python train.py --n_experts=12 --moe_layers=[2, 3, 4, 5, 6, 7] --router_score="softmax" --normalize_top_k=true --shared_expert_gate=true --vocab_size=8192 --norm_place="pre" --positions="rope" --learning_rate=0.00277 --lr_mult_qkv=0.7 --lr_head=0.00579 --max_grad_norm=1.0 --decay_shape="linear" --max_steps=4178 --dataset="wikipedia_en"
Below are experts of layer 4 (counted from 0) of a mixture-of-experts language model. Rows are named router (the router's row for the expert), gate (a neuron's input weights, with its number), up (a neuron's input weights, with its number) and show model dimensions 256-383. Each number is 500 + 40 x the weight over its row's rms, rounded and kept within 0 to 999. Numbers have three digits each.
After each expert's rows: "mostly gets" lists some tokens that are sent to it at least half of the time. This comes from a sample of Wikipedia text that the model never trained on.

# expert 4
router:492503528523360470532488566507452512499545497514475553545526521605483500521495534482528535493461420473539474503532509481560563563517513548481500454503492460494486529429542446504553548429500475529488421493438500510453471440534495526523528467474511414483458520558450394503490460484532466529433479484488444539482558535501485474505503444481496489518448530576424424537507506470546498473527
gate0:518495461529490551520543464477536485491485492467460505486509472497448508488499478473437482500469444475511465520490493452466526539420576516509584527460614488471532549493453398434502520457604458556483472503528504541527471510462529496535530471461433558487491560519464474478433498476510462511574464536553485533557468509527584440510513539439495427433502537502495484554432496459524479479480
up0:569511473503582513501474496421541433440520482441535507442525503579546471432542502511468484497477460484551479501454521488570522512477560509545545481481518433520487518489438495518523470529454406471547524498465550492485493535504568498396526502534426494458441494510546461501452462452499519529527483492479502544520531467422517465516482471556542480533478510511548421484509498476541570502503
mostly gets: " cr", " bi", " sl", " mat", " Mil", " ph"

# expert 0
router:469603482496544542488504524477449450516467526578482510543545466519419450499551488461472521502563482489511500480504519517565421578508465538498526548468554525490493573492458518543483545509566463501523470506420521473418461488527495483469461517559494481421442448455503479501555506539434536482505436404539495545522521569417482495455457545495550452525514478443504475522551548547442582535466
gate0:519480470478543491586502476564514474492498514487455519512494560481540543419465461458470470454540544515536501518456527466457501472513491434498499549499538467515549494533464514466485461558517532443502513535511453505459531464494505480517499499494502528494539460419546534551494469515430501459502513487505476597546533557518545607472570563457492562568482507441542507543491464532573525539464
up0:538495497533525516502484516484518474464502532538457600541483522500456451493488466506496455483465503527505512491426476521519471474471438439456568558529521460519616545489452621473529503479476516524475499452471503513495514526494515449506498466548599522504542481585502470488531546513520492562475522494563566453459514489519547475442559502437500444572524531554538492418545551466559588501476
mostly gets: "ja", "za", "ko", "ya", "era", "ji"

# expert 7
router:545425493492517514612494519524529506501506512542506517493470473473429526435438466578473483502437490490525407525543518536385535539453542573507524445527540520488426477483550578590467516454443527510430467520604494531476526523434529521399495435429455579480454469476572545511506527524471548499505465507435522518458522542583557522511518478530495545513495560507492511545482523540497455473470
gate0:416470500508510537493491460537556532470652531513480458521485489511455460421488459483477533504549532568469552572559472445389506484526516489545511536570556526461521484570588482547511440544502552513510547538552467431488458467433469598461465549450510499470467502550517529426479635466408479515488512511534451445570470537530497446492558595492543511464473463522456544486411543459487450453558
up0:486472492470500568539517483559561477476560484557469543524538546481451475479531592455477449493464476554516468528504466505477536441492461440518449518540449509526507503572600441498511368505522511459395496420510552500431471476540472504498506516496526512577513530481452463480445571428515507498497476497511507512539559547499479489529559509498485447452403450480489494495470469520460541451563
mostly gets: " life", " him", "ized", "ted", " use", " father"

# expert 3
router:482548481518481499497485418515499484534515481498542472573557528486462519539505496504504480524446498485492559465479471508548441430525552461447482490552529501496510553572530494458495480494564480485565495537455438470500398531441436577540482463547534521530486533538562511493466560536451518561498513470582483459452409474465514487550567495513560479458497433533524499471481486434435559516517
gate0:469456582482472530496467445561551559516492473514439529448522520563463477532546516443475456451541576527571551480447483527471471512541512432508472430452442497436539575544490483602450446413496500445539526492510474528540441526466500410502445515501494457529460540522507484529523553457543580473501483516502514437493454472491517512557482493440492400525525421482512485528514550507520468456508
up0:488530532429504514444449545450499500476475554508519475506518469483491530559404431451466444456541491596562461494490451520471493592470474518481535585558509425465529541564476502484446501473468481462484510470527489495482495510408508517497533464458449597516455484442481494528497513517586543527511530485449581521454500515392464479549508451526557479508551529440575555457545487495510450547472
mostly gets: " |", "|", " /", ":", " •", ";"

# expert 9
router:459460456492449488462500527467530533468520543512543466464452521420506580521552468481527462437438497549486526568485555453493485529511439563476454574492440520484515478499519526518500482555545569512617479491557507468472535417480478470565528490515518518554537458412517440534532493412605469517503456504509527522541541472433474449439492570532512506476476487537531539478459534494521470565415
gate0:504513527495493490533450539462519520481519499483461442530438490516467486486443505531543442490481508529494480476466605573498479492496508586443531460522579529443555466520500470479502483510512619479549514513461500506513489479470480554528414510532536499436499499509465446516494514447454514539478418468447416520501508473439482468464439505450542469471506447507405482484598463499533464456417
up0:475435536475465507400472553529544491504497502567479504514548519454526504472537551546423488494477442476510457488496547484491454447550505503497438462479379524560549462512527553518501470539471499479534551499518458476536476522487499447479568536492439514477507478519559527438487508552505442532516515467537495482479488448508545540466527515528554498524438553481521428418471523506417504511462
mostly gets: " John", " '", "ville", " David", " Peter", "ford"

# expert 1
router:501402478442478517505473474589518483512552534483391480494536442515558434501483473527475480462513516506499577449466467571462501406505478485532528475460422470501442445490485469473536461534503517528470500517460455470524515440452579525489530533533497519489517520534470543502533521493440510509549576489426534477505447456546479440425573482457507545537452494476480523498490475461521517504466
gate0:556559526449454479486500570481562453503453530542530514534491449601584506511495544471550440456541490421513519519472511555469481541545504466478502519491464553426530525492496486473555495486484458448460483463527451499492545544538515562527581575505523562504481518527514515523478512460477559480551552559481511508496524464488551459517472484557504537507511461537580461505463505495535464486474
up0:457474521564532554503471456458476536522485518474552408487468512510523481471524472472542514552501552494533552472510526488548520569528513479444533549532473480448538505484482501539506512505502523530495497597460500468505509525445554596504457565528602566554516559529524559419423498501455492454555479478497497514515466571554473483474563494476566476463516528495508522526540492560487530508516
mostly gets: " and", " his", " for", " with", " its", " but"

# expert 5
router:539532571513576500556423518506506539468490508456544425467464541437542521544569483489583460523563567486532530429494553444543525447453545467509499528466509428565572498456445476492499456473523483492480511563485516445519506530448487390520522490453483461501532515473483447472549401560567469460531517548515527527511463526476543562555455471553495489557470503451520520443583506584455487442524
gate0:465544549480495488465447538481517506422487482419513483512493434514459452497531571448499448508438545489483488519579460570548449446561520506511542584524431491505451527512552535516530513499522511464484523426502532485515531445489580438548480505546485503411472499552567449427538453505516488526509421464473465486498525451529482436498606550483498508590464505487561441516557563519524530428513
up0:435466512459558581484495550513535510602505477538477495474448523551534523513459464620480464523575490505506557465456558471506546502505472451411479490451534528472456495429481454451507470450500510515510491549527426531534460479504332518457458455505431493446557500505503518476482532527495539493526496547517521476490522522535534535497418497524507489434486476504460518423433485470479476576528
mostly gets: "\n", " (", "\n\n", "″", " 2018", " 2014"

# expert 2
router:592559477445511511436508399558518502503459471466557544522493495433513519497493525464483455509469444487432472456496419491434544560504457444555469488584501518473503514571413465431463419517470464491524523471503591549561440527545486492564460516550490439500542464534526573506489469476546495475582539543468480484495498505504578529546457553512433492426525565557499461522457441527476384504552
gate0:429534412510443432550487435450494520525525502487526518520539522514476485521467497483530482530565537421549488439585521491504449538506444601491469448522461494541556430553492524514512499421492582437530468539494522460542609421477494528508525488493488538544455554436525505513475445558460483530518562574550574536509455507473501475541531489457485510468494462442456548477496514470509539462436
up0:487539518527483444494567532538503509511467471498528522489592533490521573564530480492460546570493501571498511448513543531439500542505439558523477461479437518551535461566460517518476434478503574394578484543530489515491544482481513541498487540485498510555455485492477486516497442455523485478444503586508504552536496497496415449512527543462495539486443541469529511496557420456558502406438
mostly gets: ".", " 0", "%", " .", "°", " −"

# expert 6
router:462491512494504552472540462494506510508422516482544536450502504547507559469449515477554549563581492471486526457472430496498517499459518482476511481488529492511554486473528494563497463498488579412450496435560500568555539555563479585527488536506457532511488504500532543497467468492514461479433478503482553511500541444532502506492466507545451507576551490519478455492501518507509556557505
gate0:521470526486496554439404570551508516472504517503506494527520494565509482525516504522526585529542589497557475524471528417499518572525480523526496515527520437469483500469533529543543472520551524501404505484536513565471501502478552534502540504500520578494376460495501530537529460537479486527534503555511457544476476507524436512478501479497487547490508510509541446534489494408497469548624
up0:458506453533516434512400484439521518478557568498510481555488521490420496551489503502535596490484464493548517534526503497485488556540556458570478517493552536446419524547419511516450522489485482468537536501498457467467558444516516482506528480519471517473499543499531507489476397464490428524542468555439518499492508508551524529530535489601453452541520484486495542531544471549499539513512
mostly gets: "ti", " League", "si", " National", " Democratic", " Republican"

# expert 10
router:490564476504449470488514508481464460513444458505505466471480557597529478493446555446465526514543568552540473535514500525543451541483515534483467477466490497535486507605470517454542492491504466513475509571454452560512538525571477428494431453487550522481559541552492500449548507461532528596446452538446456496549569516469474531449505473506457517488580535493546546551529515502512473450468
gate0:442621510478464484508554481518556524481511548512494541486528476458430457516409521528441498499504469534512578495373506492562509508527462574527447550531494533492513466577398485465492493440483440479434522552504552440463539509435444426513522479468446547487491525537532552454536443476575526479566559506461491484483502462456532535484494508487481473515532562423457520496505516521494482489478
up0:474539481581548511449424467477490505419528501557483527451437478492459412462522489534506555494480470532511537461498495468474519502479512487558471565480491560519463501503437492515506454495442476594487447440495547537546533368466478416480524455445564491488449532486514569458523453504473546518511566536545492518517490477546471458539513514476469485489500577481503548530496495427451432520528
mostly gets: " was", " is", " an", " a", " are", " be"

# expert 11
router:533480522488551451524491509500529519478570469502420484526486507424461410462591505505486520452546511490441512533463508507479492482554550524526500535524506513437520450484488508509499501523433519527513550422554498495497546535500511458505539535454498483566510527493462468528430481505440485466467438525578531519481551463524447488581486542398587466507487501505551523489497509473516477492428
gate0:526508432500554496546509481547487589495486494408465493454521533501496441497503509513453481440544542500509502534515504510461550494482504436477457429517539537539496406456468424570440432489472509545569560512509461495504554471526523510497521490512551478463530511496498527593440490483494566475450492518518494478481478564501449521519454521467546476545431484500534527524457565591434519398519
up0:514504429458510470477471517458505434515506521479499497552351437478447509567524489466524498443543454570517476509506426505490470485445488482497528511441485504448511519475440461478599436485508548535512474503505460502516480553563453484525448522501559481552406494460505453483455534577460537527484498456456480507516503471541503511532549569456499491511464495543436494416472442488471417495467
mostly gets: " States", " League", " University", "ts", " team", " series"

# expert 8
router:461483521488556509437506545416508479507506521461503525506441481542543518451509484573458515514486408505487447560509514487499584468543445476494572529457476553560501518537559484482472525519483439455478498469530513465491518520493518565461560566520528549527485483503447535551431553510495530467594548478553471483503416490578426508526520520469457511439436509418484510480502478430521486468569
gate0:493497532531478525473497515527490466522483530534458515449476531501485515585499485430395519512473520497554479511483505548553493610564574567558529535452507498486526556458516529483508573505541518542506587453456521463506471505521481491490442511483539478448475463474538527502468519440516481574493482551478452558535497453518498489448522427488553500506489410458495394445432498448494549516493
up0:498548467528401552458451471469434492461439542508503475460476508509448463526505497479465484515513491515504480561476434567499519564521488526536528510503506477539457416516475518452508539499438505558518484425405484464545539497451510542484519482525548479497498548495522542527525544523479447486542429476517454544572520477526535455489478504485583391556516499398424506487494512445508526480569
mostly gets: " in", " on", " 6", " In", "In", " 7"